From a checkpoint of a small mixture-of-experts model trained on Wikipedia.
Size: 11 layers, width 128, vocabulary 8985.
Below are experts of layer 6 (counted from 0) of a mixture-of-experts language model. Rows are named gate (a neuron's input weights, with its number), up (a neuron's input weights, with its number), down (a neuron's output weights, with its number) and show model dimensions 0-127. Each number is 128 + 32 x the weight over its row's rms, rounded and kept within 0 to 255. Numbers have three digits each.
Before each expert's rows: "raises" lists some tokens whose logits its average output raises strongly, later layers aside. This comes from a sample of Wikipedia text that the model never trained on.

# expert 41
raises: "ating", "ations", "ation", "ation.", "ated", "ation:"
gate6:087086165164179087157128091144145118115128150152076143111140157093179133173168159113133080190213135099119131166114139130175140125090129139155091115082101033118092105120137135147205099139058170050095147172106149156128135138137130147099165105077095129121162096131054142123121158174057143132153108108114150142123121183092083090141084120127117154124147106103115146123165120131173130114133
up6:102119147125087116106126090154077105110136106104109192140099168102137148139070133101088115119140106117073141118111110113151137081132156176065151145119086122221122085097098142137167091096135137187148196115122150096173104158090154143162124125132165083118153210149122080122151114145111168123194135182094108185134134111142149119146157195110115121148063162129171136081162175138113056152141
down6:157158146104128145146069148145118142186155110113150182132123115168133158132145125082114115171092092114119168082195119077106080099164130101141090136061113103156154187115096166117054183147117136126081150121136107159064138121172106100142098079133120135132110095136158090146163115068165128131128144141140144178132176157185157136086140090127125088124099130091130062119119147127181127138014
gate7:154132084118132075121168118142164139163079151120126127131133126093105190112113042148198052076138143118118097107133170155113132104116172139094112155096102087122111160073088105136131149072108101190075119149113175080101104095111138138177120107173195135091069103115121079144115137146134189098129152123112129160147114091146104137160149138163123152188122217081164138160099170151148122110109
up7:175088083144168163116168084141074124125158156103122170111169080168124120103125184145146169144168081164087153133137155089080101155150098113197139175134138177177147114150093097102142140165113164119133090160145081195137156181092118120146086154120165134120105118101090204163115123124142075136125105123131128136081146104122138142127115171165132097131070057087119143114146082142178096071062
down7:105154069131108163126133090118137133092099127123163146080142117115145112189131142123094190116132155090134109094128088143119165118143154144131165098101099150165134115066081125122089135148090099159097168068122140168123177113140162124111111133142184156116059068113104124149163146050112122097123160137190036107165184167158116098137090097145158149104136221113135146076080179165147123108102
gate8:187111150080184132106164154121182088079082113161137046106158158089134174220153117128060097095136146176185095097108142109083146124148089087145123143110110126123142147104139150151113082073107124121128111134095165145150123107188142164123122116113116102144099125134104153130117122139115168132154182100161120176157131110152100096088159130173138106119093107118095055046100137075159127158066
up8:116162158098170057128124110152142158149106127123136134091152136078116110152155071130160081146192080139152133169081085106089135114179091068170158111169122113143083176133227161102095161116138119108154096149111133121068167096098128073162123100126109122071132097150115152127112171101143136131138071144105114105085102118061139158141132133154149142140156086153170125166206176152149189149119
down8:143126140159207142143116167126099177080118120136157109080137151115048133122125102139183114163095063183113098133151105145185099195068154139121109129140098120137168155103104166103109109079076130191124151119114139105095141130137141099084147117076163123085145097130084078166157133169113072118153100163168136104116161149109190130161118204083117069142128138163122135147114125158157083131060
gate9:174132075159154129138106158128129176116089150128179142084103137064191123177141137095053089095153113108158100096120113124067043080167171121115117158098106168157170137093085112090079086154137139158166117146122081147121121109149139103096131160076168122098142185134076119148096135141078115167150108102111160101120119156185091104131051110157116081112145108145143102177150093178139104139144
up9:117157091155147112104135147189134108128160096139128142094144060123112119138193143153114158176191155113107091134158164157106175136080174120130109094126125149165104141183149143144048130141162126135138128179133078151130236149050146136138131081162055088114098123082163112101119076186189127149107124076110127118120128136152157141145140123122174110176143111142112156143148061106151093127081
down9:188102175137111090119176151070119168180099111134066158143088137164152133107135183111107130073126156139100126139125082105145174105084140095108123110150113139104125101186079105128188176085109127087140077130115108104091132113144114096138145112138151161151113180131102147087134124101187112111064142154127147159123120149114129142098136139120101170131121102156006087037125070150127170120177
gate10:124114132151056131106116115082194148113149120156151138148135098124140092142218170099175178181132159133146097174097153158101165162090122154153085118130106129174054085129126180125086140134155114139091077110149053113151159184124094133105158112130153136146153118114126150156112129083146158098172062131148131071151093161162159129179100125120181117096146202152135131146106141101127187152185
up10:110191132114106085119146168104106106158081157118143146071136139126104103121120108097142124071149035133132112064104147124114111075123147170114080187177112100070123142085080096128109155122150146142065151104053105143151186160130094105144148141078182166132130119139088156146107062108094124170118106168118059130111147097133077103100113127149077150145111164172123105136162075140134178171112
down10:108155133103096203103125153109130102114168150106120203133084109155146121073168153090112147116155137100118089121158141086105144132147141138200104057160113122115099156165089085129168049145139139115143102091097130088132123103128045096075114190185194149124164171157110139138149121082137100113132129055165133145127160113126116173172144170147152141139163148042136156120158098100155140134101

# expert 71
raises: " ", " —", "\n", " N/A", " Soc"
gate0:143108105138100164127152130192137079102165153094060141112099140141192121148088107181076100150110136169143161162128114140113091139158142082117071102130150135140106089146143126090153137140122146127099142195105093150098114100181116113153148109110138100191163163027130117140094048105140120062153091063130150074099150100130115184179124146116160090132132144140180120118124129143136075128056
up0:066102178125155094084108114113105110068065141157113067098148096179148131143124106175097144145151109140120115142117138070126074181113124118136104118138114216076124156143124194109102130118115118096151182086096078103214127137180165116094142082172132128148142155107129160132157134133088158106077130074110142141147116188163167072157114114187122135171128107114139075178110151140109122083122
down0:115100078055122067092064157136150069071157086159104109110099146098150168091143131171157155145117126134145141078140152077092140108155192145127136116113158124133156182151121147138088103140152149092092153120130134111158091131136118097156123095072138141063115098134112130167192133105116181186071147097174137148083147125176140111204139148108123123147100122174098085192162117105088162075152
gate1:126107138145095106114146169115116123145179120103146116148145128112093144133117123163108130134207124125101130128161090144107149109154131169098195151139074144063146070139087073121142180150125076192155168084072127150176107208126096125110113116114086112163063169117186133132128139130051132132129112084158157113099167102189081134118101177193179138140110158157175131126120093132173172094114
up1:108104109153122114121107149129096116120163162109160140114079145081119094141150135091130187118160134095108123122140120148100112126142169111141207115093156144183096092169104051124121174142088064163107118103105132131176106156127144092084120026165118123116141147155193161105120153128126099142105092100129103169130157164195054125122067095115169129095139108157179161131175104139206115117188
down1:151168117125176130189164142095128117082068081124139146027140154134142144146110101082118164133096167075098166155126092111133086124157162091100134148165173113143093114140152145160095178062144163111132154101112099060102193130094149099091155148134062064106124158132148172117151094172157180146066086105162144141126103137109168116165089149158112159136122113170096129154166088104154122156140
gate2:129135129158150135150156080156170152159145066139128158119135138128178057174100143170113117111194201132130134127154119118112087129173133079096105113062071116087124089169142181147161193142129143154037129139092050135129148105105143134123056127095173144146120132100150132127212110128062145176116146143107127111175146092137137124166143165096109142119114126061093150140150143115132137179136
up2:082156114100129124051125156151123157069152158098158156117056140160157131147156148120152096141142201129110148176116144097178068131111191122086157140121122081132150223128151080114082207132145091158138084124161113129180139116154134122070157115068158181108114124109100104148140144122145141117135079136182083136182077118173136060169112161109146158137098144121092123132142159105145133132109
down2:121154109141173141144133162125143084101097178070163142103119178053108164115162093184160131160088185116164197116051139097107152116101106142142172074132126162132126111106145153106057126180079117094151131175127094107126131151137108152106085137104161116149148139092135165121134058149145152120156120210150166142131052110180144092081139167134090109078148105153136170165158104148128148118145
gate3:141104052102180129131128160154120204152154108141119165117099173104151165173090143159111142170125117107066132209104129097151085167107123105112101098193096134114106119134167141129182100136114149133135130164122100153121093147227138154082115203174175104110162111101084108175118119129165167145084121133165075142175106092092167073125097085091129129132149151135080154162136095119136096124137
up3:145192145110176156136147161116075113093074142160175139133169080115131202126186126160157106117112098138076129118148056111162155117154215142109149103107073143174091120092142107127114130120163090130129132143131047154075119122136181150110108145132108123151098106042180110108150112090150136107126165084110160151148115136111207148150097111124203086119106115130096110077100115139138093156127
down3:170085130125119135179143120162111139193136088108105126189122122125173090102189150159063160102158147123168143148086132134112092211059092147137094126149132142116099132154115148116103094129083203075119138188128078145127128158157074194154154110121145122144081094151107112119165064127115148155127139095114132168176142143136094126085198143092094132155119090110156173129169089124148192096154
gate4:168110145142090163092111081101169116077142118141103115140126169140137106108160135119138180079141160184140097166160105131058129164095154196116127146176129113129060094136144071095133090114132069105169140151147141112065149139140148096128040161103155083152143145119133168146073142112096126096100216135129130088153164107164112124136112208154155125139048149138115167103138158098167144128098
up4:103176153131120090148127156121084120168150096093123111141099152129137136155121115131121106099164098179096146163184182116120060047169091059079155123101119234118101101168106170081143155149125080089130117112126067140114173088150149080073100118131039110120143132106118085165149149096129152163135081127130145166068118132119153084151108133124147119104100176090118099164159124137145128138171
down4:085159160112136164178121164172122166111106126080155144128136130090155089103073080123087096156135121151125177176173137154148106118067119092150087152162178193085114122126086140108093144079116159113120113133124080196125057146102121095043116089103068147142143144155105126104105083065095106165139143193134139109099125160070122150126101156089133125108102136138170099159132157153156142099060

# expert 162
raises: " (age", " also==", " founded", "arian"
gate0:120108117116160163081108137088160128120082165178155119171097150169110136134165115099088105108123099080127173143144135160065098080155106083142157149139115181090194173064128125088117155097073115114101140117186124094169150128127134088164139147120091026122044156122147089059119157085177148137131107162147108126120126155174162128148173102115179156116115106134142105117189109167109103113115
up0:152119151123086107086138089119123130117137148135139164189080124176154144151121137147051140142122043152110083090187102100131130157119107121145173125051110120193170179117120131113162137120152159103117157108153154107206130145144197125141166056105169130156139153142098124121163170173133125186172182185155154116135151084149144071092133110133113096142160135108097149128167098091168099073147
down0:109131128120143126104141082094000122080176103120134156186099122148167159071162135083128180166119127113174130137156124160134095150133102065099146095076140058167094160112096159115131131122092170158135118136147134120141114027137134090170104142098157165105098135124126152103162119137083096155147141144130158102111165161121147097164182119124096146121098162088094153132084153190119122154191
gate1:153173113123153139080203134119134170170161131094149147059071184150140104109109102117081103182108148137094115186142162161123155149158118095119192166130125208194073169094058178120139120091115105165164121131135166144119088092190087118108147156104126087106124121138131128151106096117167180154116121171129088063096144147128120101173078158158148122116160102144143123097096084106131164115129
up1:126107162153105119119104158147122114091113172099137117168201084113170151137209091111141130124090130084167120105139160146159140188152115145112143148125153091205043085134103060115112126188113187136141162091116098158152118123125194125080139164108085166145157119053124128155155108122103122057150122116092160086110154150099134110159139145133145081133108144124142108112103142165179055079165
down1:129128071114125132103083098137184137138090112109124119173099079120174126115171096139130164059102142112145097153110101135070122115116114127156115151156123125100111159108128083125145159115175192116176184168147115122130135114075131076114113141130047171130129111084096100113081160190183153069176173162133160147162141136189141149136143102141103192085050161164150133203106085123102116115150
gate2:125137121152123119140163111165168147147120123123133143138162052161120115140092181097181194148115087120135067136130165128117124097128089155135173115034182121149129142168140129111179137166155143147025078107098152105130126196136107170184122146092118101112093144147153087128143139121124150149128160096111068087120094145128162092101148088181174178126140099130104087050127110065147121107162
up2:149132131129148110120131136134167100094117116123114076148138097143130094092129044126081132088104162145160116099129125106092094097155111122135172109184100098098149078173162139173211157101106078136128102163080161150069165087147181092157125164175114157134122142152096166076124149085144142125155144114195106134104151177182104094102120181179158135085188139075138152127122120165063141121066
down2:172149128139107108114120158045186122154163117141167128169110200111164129092106164119070118096163122126108143163064179149107161094079116087137071177132127081085168138075109119148021121132131156094164134108083154133121089135121182102087136136129149115140152116177182114121096111154161132133122101181107120174187111138099114106172138139068148099117193122087105160085108133128127134146122
gate3:105150123186117125095181155120137108152126138141087127120165117129082108196128136191090155200096095130111145147102123105093140140071082098110109163154167117113111115126123197152111144132125171084104141133131112152115139222079221115140131138127105090083121106117122166155166158127112133113110128096115130156174161168080166132135140065138138027107133093106091111144104112057153076107099
up3:196180135153121134106071098158159119118094177102138101132124095080174119140171147134139146120180187115197087115143085118136168161147188131116088146122131108148124114150100104077108155107170082177110087131098128104108118120130169116093162135141125154135120141087154062117100180173115138174157131069167158152130114180118138122135120052114167167089101108196158190124174150107128185142075
down3:122138081136138113126119108087132122142155120142186099153103092113079126131162173155116091201116089119101175114170112144112097166135184154138150125125101126131101175079110129126097105070096159084121132170209117145076113110085126145154106104085158159161088162079106116081152129073105144152155102149117113125100179145157071147238135140122141123156092159120127131098161140155121068063198
gate4:147117107085098142088122119119150085146113127133142190109151104115106069111117138079052152117088115123157148196037093127124110136134145162132078073134119140128149127088136139128168184037211093119119100108182101154140119178118133081172118071138132139129137136128163087160131100100107132133140127128130135085154143131127170131156077156104188142116104176145103080144184129084117177149199
up4:158135166111103121128157166189118086150136150051148067142109131098075105160101145113156113077109120107095140111122137174149160112172099192116115105129139149132172075135072081125123202122145158141177166104134083101166188132184138117083121214164137143119123077129119152127108113128095165149140092058105093139103131151160069130079132177096116148111153114146131109114162106082202132155112
down4:096093104113122025128111133142104137140064167136152184070111121195156155151124113158110150146108136110160163134147103109138150139092136091099121107159146161071188111134148147172128088119137126095092126132091125063143126081126132080116070157076135208123155111092102134182154098102171158107112159067174132116076122074146142127138153089173089095141133128119092162137111221142118136158133

# expert 194
raises: " known", ":", " a", " given"
gate0:216100138084146118116101119205072147132134150131138090161155119126150108142119105155167103078093167084076093159136132178136123109138108107119152130125147069141092137116112106145139144123140111135116077132155103198146156157146095157129097125113146142114176081126102164193170145136181166148219084156193149151181146153122143192104139170160095072136161116088108142105110074107105085173111
up0:212094103086104143144136114160080131118151117158106104178112145105126131093088098092158087122131122176128129139109081145097113108099131114196135131112108083105102073107105108113163181085122126151131113139151114133136145148141115100119118088109104113219205115142127148160109110154139137179170110179204118105192108104111127189095155165133038090110166109120142130063145074160159130169086
down0:140143106058120165117120125136093129139121160121071134148147105118168160147028091153123161157126116178203096098140104106113153117158168163111179144134131110136132114113070118145131137099131131153092153172080126134144125167175171151120091163174059130154114107107100138123144081182142122139086082076151097110193131149139154177138152096141104099203177090141080119086082084178104123166084
gate1:160085137075126119153163091170123111094170075155082177154137111181153124158101097117179141156142133114113114064073117188143115115095146126134102135125186079091101147121154069126170191186067102131124089160139108112174152136150150147159084164124097087150130184134111110163074153108175131117105120149172051131148131120101154117137119170126069089100133102134079069137117139156133117195098
up1:137171106136097146100122128122168068126097195114187076146080132121123100105163145104123065114103095150133110155137149109123128117126108146110092159114058117113131121118107211150079105111203141154102204168070162145143118147127112098129138096082136155089126048066133164100160132131127082183143128093107107084091152131124111146122190083127190166135108100139184158144141112101122060124127
down1:129051117104098130145172170089183078129147120151164106130132113112112121110136133148099155152139104139159168136078210112163105138119128117110111122090167076169109133122115163112134149188103120156105124124113154117169175198138175119107173119078195111121160121181134166126138151112101178132095148097144117100196151128125120127165122145156215164113118184094158172198123163153120091123215
gate2:112172134097155125171114095135131132095118129144192173163101105125197146144120117128110148089149148087120088074092089153176123080149171115115127164116156127124135112126124086171119134110062065067134124167066183243077104111120111143140142172185116127120151110101164143150085109115168107150180149109114134093132196159132129133162140154142186125178094135121146112148167073161091163110116
up2:130167110097152087096144105170093119093153149176184136170116099135175107124130125089067138137180135147172132099086089141144147073112135096114079128138173172129143114100117166088142136098106108156066115073108136138119127151135146179075132105163164117062122164062212145184146160099108076201184173111105106100177117103086144120123149159125129157168125167092154152087145156145103143085127
down2:150130175167189112101169137061123145147162162176144098062119089197187182169180111165155134138165081099154108100150129157128097143111168118163137134167160145115091204136092133079133112141125141123107084117102124086144107099100077193125088172169154056125126104127135149155134165148106122118122159151090125176132085139171095116129147181132053108086121141099140146079103145080137125105125
gate3:117134115148188171137103137131096138104100130131128108093189188124108151080074048147113126073107178087113127171123107143135096160073084134149132153172100088111144166129137149130128172149125148179067094138139117110155079088095088117151136135146096144164147117092142117072180128181110096129144109114052119161150176174113102117122112109162127089098124090180100158120156093229142109158081
up3:105125129109081079111130160108130107096129104155128119102106119151183073056139157081170148128131112157138154086120126143136114096184081106114090123118118125117126117117154075095142138140147099109162163138151057128104150189118192070097101207120169074090102123157162132155061160142059109118101163167148129129123118093132170138185132137145131171177136149089124139179066076098053114159134
down3:123118126149139150112152153083153089099133060114052169105131170156099073135171171104114191088078154131134112146133115142133178150114090143107099130111135054140120092124111185188135101170127109169115122098174104094120082143166101115073176059116130157107111131159116112110159129081130147167078171094125186103153110104139106065121119051108144110116185112164153143123098165150118135199141
gate4:169110109074137129124085172112103136051144150127137112114103090129114125082091149087166082134111077087071100103122062162141073088150090165157165140109103112135129090150120119216120141118145122084111094137152158170114120160158140099115101082105173188153191147136137163133128098145189148136123132090209093099106191157129125186114079108103172123121142180102116104115126101091125099174147
up4:139141162109110142078154083127143106168084199121155143116168043110104112134152133141098103133150138147177156153115138143129155209110150129141087103086134078184166103140152090114157126095107107128138144138161117093130154164083117126195133132084125179115096167174178111122112118123137164153091179136086140152174077110054184061133190107095092172131104111143086104165187139149156121157125
down4:150120080130111121080132129136180224159079178107140115149114108135119087122110092118157077154142143121104136148096131175152095135122170152085141088151156116150142144120135083059153178161082073117139120130133128147177115097104136178120112109125150117141131137100094117091214142113120217133139153115155145080099092086099113044149102189194142152075130175162114113130134184156117164110123

# expert 27
raises: "'", " from", " of", " in", " and", " is"
gate4:113126090126147191097032140095117127090162132164123105050192145118149104116161091183144129158139122080121121132154105149115145168107097198159065172149155149099127101142175155160135110147142166080187133176148136162158142129167177138154161102146156138144149095153134135160129090069156130148094168158122106164117153147091134055173096124116171128073154105148092139130176125073146161177122
up4:111150115121179184154152139133078106094084124167101189162089123118106102125095130144136136149093145166123100083127073062123093198112142071101174102105208117130156097079102142122149160088068115192116102092126104091092129055100197151145085118116100140145109166111155145135153177213142134089184128121119107107121140115134130142076157130125091186169130138121109164093109099131130111110144
down4:175111138110107115160140178103179141164063084161126132033063096148157153144139134136185170168141101158139134104129090124105111144100183173156107148147115136143143055153110137173119087121162106153129102129163174119096159131122108150183115072151101195120115091120116173167149114166134113141120171134159094142106187186102134103147148106143140106131165134150147067082031109118142166156148
gate5:080099176093195059122130120086150163160083135176167103133125135123161140094124099101073111119103136125166090113095060202160082145086166124162189099152086108170206141115169088107160087123112124149170128116160114127117093096105139143143109140097110153106084135154126150135175135173155117122103117159071159126161174183131127118149100148140181117059164176124076106151117152155175123137140
up5:075114154142125113158161142143098103092116141095135148168092066071161101081150117156145140111147063127103101098097073098159118136083134102109197113127094190096079200102145074152140137130079174069174101133131077133104080100084169139167174128134109144101159158112120095188093166117136082137132111107069136092080131129134093091213155098143126113145126129133142161125091108097127101088135
down5:101134147143102121128183110154047132161127152125186098165081105132147108150122087105136109176118122126128129050099143151171134153147125116097087150158113154122068163057157131155189145138098196154091088157129178139150105076133124147099108058144059136086127137167136089140191132147133130102106181087073134121117104121093133062141116096129086172075141179118170100141170134129141127177107
gate6:207146138197155118147103132173121161126141102129111143181159135098100121150110088085129106209132134143132187124111056137052134111127138117131137088115092137131146130113117084095180099163095170125100067107149068088136070072156128168128148158162095109124148112159125108125109094122080157088128108135168117127106209082169077156116142126103096125128176131133116119120149086123160172104039
up6:105179144118180162130133072157130124107070152157112063139150100169159150118096161143156126080145097100166172153150114120098136110143131147107175122089074159114117118136120162184142092142186148110143125142071114066106162192146166150143123165130161139132100158119162146117132117196119089133095130141208177111098136125196102147089054164151160091183189194108148115102144169107108107128141
down6:185088145141077105131099185119154112139146140143151102136119114128176096156100085098125106153147138066160137097084130111084078110166170170178073057110117155158202185119181084101150148121136122078119149128083090156152087151108106060116199160153048075104155101146151152146066130111124172128172116108102067154140131175109133176158150127154149109149140152145131118109117102124135134110143
gate7:132115157150102165110153092170088076118114167134101104086098181110057134131107127116125127159119132125115141157110188111146135139141105103134148183112104137067131086143122114099094076135218146127173151196182128187142117133132086147093210162154108103116166184140089148157111110182205110094125106114140130182141145149162126096146089104114107132131138106182147196110124200100148116172131
up7:174159113172189171137198118116089122088106183167072185138177140099071133131131136079136140139168086132113076120113103106080068108114089140143182110088144137102119094124131121091130132097146175174109150152132148133153172172118155139112146119124122085082118145111142112085153127164109103106112140048121162114153111196126133094118084122143166081102111120143099176134131192107198075062154
down7:135102102069203147104102134148079124125125111083107117154158108212121078131192105099129158079196093170088108142103178165109130119117129118174111186166093164125111101119142090153179102117179149103140111111165121055128129114103095088156118124161129087091193136161130158145139136159081095155103138136107139156101160115084084110094131086103114122179168157138073169166148192121106137127165
gate8:133127144127086118182081139086151158097141089155137106081164122161124085150183110150107147103161083120165159119155127178107139161172147089184172110140094161167186176145092118120095153065096129091150092178112109109119103195084177152156119161102099138078138155127147060118131064166158118144073118101135154115185093153125145096183103096131171176145143118107137127082161146078138070127112
up8:153149170119127109145106092109117122116163112137141172176124149121146090153099093131118067149153173161169084066168079095146211107173111074123104119129105101118098104126115112115103122143066126139055048125154129151123134082075113125141141093089096159134175162123120107131148131142139083105110134108146166099158165132180060120109162085173121177123078115155142095203141172100118128046150
down8:114169212113169140114166136104160128110131149176118203106102150166117131088143115140102113107113144123116123062155121174140125164149126118157108191142103150095119139096074113111112102141120070110112119170092091103188133138145057146128093161098151179173125073164122120167095093096093119103141186131109112144177059139162124143202111105157221156142142101148122138131143125207130167104133

# expert 240
raises: "\n", " history.", "1."
gate0:131140085190093175162077102135120132153127128160110165155082144087140098101101073108124116140119141065165146159163112206207125115122107117131132124139141115123149112155144088104114093164095076076124070146110131184033177093181128146084154104105161081120131107096134101094126120103151119134147135078127139141132163177123085147164167095133125151128186135108140202158143117148147055170099
up0:163055163090094124091077143152119065102127124088111174076142165142110140127134163127105153108118143142126123109135151115083166132122191144097171093072149208174140137078106135115100040113125082140137163115118120172188121108153092107067095198149095107141098134078117125138127113148109190153114111094124094142164130122125150155159097205171169097093155132111097100122178122147111179111135
down0:116155138120128094188076150154126124069170165130143092134182118133114097096084082184161123093173188062097161107170146076130132075080177131108118170070120125114119167094117135153132144144102167121150172102163113119166150166149104111129128113072138113114166086163172122083125145124063149113119110146116111133147165132084075169100121153119142150065047184140081153111130145175102121178110
gate1:140129100154075197110115180106103109090133099147130135119084127162114162085148063100094112092137122121117094085142172127107117083140164112093170183204205090080155186164064106118084188144141125108144138144134124073100083182101086132057142177120139081196112099127138112103091094088113132080125136132103137132163122128098131164113145153122183122174088112092111132123139089124106119152108
up1:114121119096130137108160150118049155093126151160121102140115152172094150122181121152174067095091117110145136125150140113127093069177215137097171120151116160081182192091139082139098147135162074134123110152111158126100114131160123121059118185166104086114145108152183086153129126094160130046101112099134063120158151093078076087116164117140160136124157121142086163129128110143050130144126
down1:087107161169082174166168187117165102171105123148149166070127157094094152133131138109143084126171128147128201089104077089122109078145151150167091145163149138114105152101151065148131165178112117152181153167116180130178192094095099114132103064096165195175122181178088119098096092103164104133109137136109162092137103177152086113136117121144092123167126141152109122124135134129085081162155
gate2:137103153180069105140135131111112072120156097145157110122083132114128093143153104155078089103146190167130116076204140066129125113189159135146091183171160143149103090149108143162096084109121112112172127142114141164136125120106146118101139089127165125163112101108149068086180181104179107065179086161153128152137151158187116137105162065131176158146154141155152151135181132072204122135145
up2:145111140160107072186137165126088165083154152121149113136125099155174120127135156118155059121142122169136126181128211086161138109136147130153127190195198129168178177112135153110109129149102131157086167174125133132140144114110114118081156083091146131111104115097062101139180160091139183083147130118147127138100103192192133093097111107080155163132180166158138112130127067183151103079137
down2:121112134116133076102083191124127147083116067099117167136161099122144075145146129135154137129088090138097119131063141140141125103092114068163157161110133123095192124166129117093102153120129110042138129078166149112137192135093113169118169115109079114195110134176079146084168128167150162156136150155089176163070128114154113110102135106184112150171195122138174143146081173153177088167106
gate3:106141101131138139119125137067147186115176129104175084123110146143176122083069125167136149138103171110158143081083102191160102144141092127160091127177201102155059149107121102113115117085134091103084125093133128113158169147180137187145185074089150174148094122125094114098096102124078117087166089099185123186168145114197160123090121130123131098129117151138138143155064110073168104125128
up3:157172163162093107121110139121082114113135139105150152131074135108098052093060103119150135111103137106137164091094134107092137165176138154145106120133179092152097140084108121187120105141071100113107076082101194128182142138135113133184137075161157158099099176168075179106081066124115118131167092138168127120144173173187084149136169135147124143180142126111139107137098037114129113112172
down3:087165157089139105173121159149138162129141116160096086117070161145117112160129141170133145143107132149184106134094171136084106083108170141084157109098201132074230115090130129181107113134177132112182135149114132134126121080131211021098093127152147152136120137106093094159114135116106133096150152080152147130188160136182151146110155169112086083133090083146139154121138098081145141109130
gate4:159177160156118163151144147140210133190074073096110156131153091128085055153124062123141144100156074086134127105134137155165182151137156114111103120098147153062128100154099122151174193097058108152127141116133102110132117114153097144122109165107094103199053112103125169108154149075129102145121119098092129137056118153184151121122176154138155122174165103147138112086135142164172098131128
up4:116144122072102137122119163129129113087092195117167181122103144109137142114180162180080103161133107133063091120122061094135118112214097142148105166140101138113091119120155126140101141099208102122139146126111130132081099175151182130099107138173135145118082142142148099157064101135127128095101150134132078129118118099076220152160093110074115176062163099134126140105173196106099145113089
down4:168122129153171157149075143165110105109174202134110152135104113064062166152161130144110066122134107191113206145146175107161086114102198112092119148138146085095115160135105128167128124128083143125145068141099137157148136048117111120106099120084207118075111135085057155129105114125135163128151169116155112155121148078112167146146176061119078113121136152117094087139144129142131117171122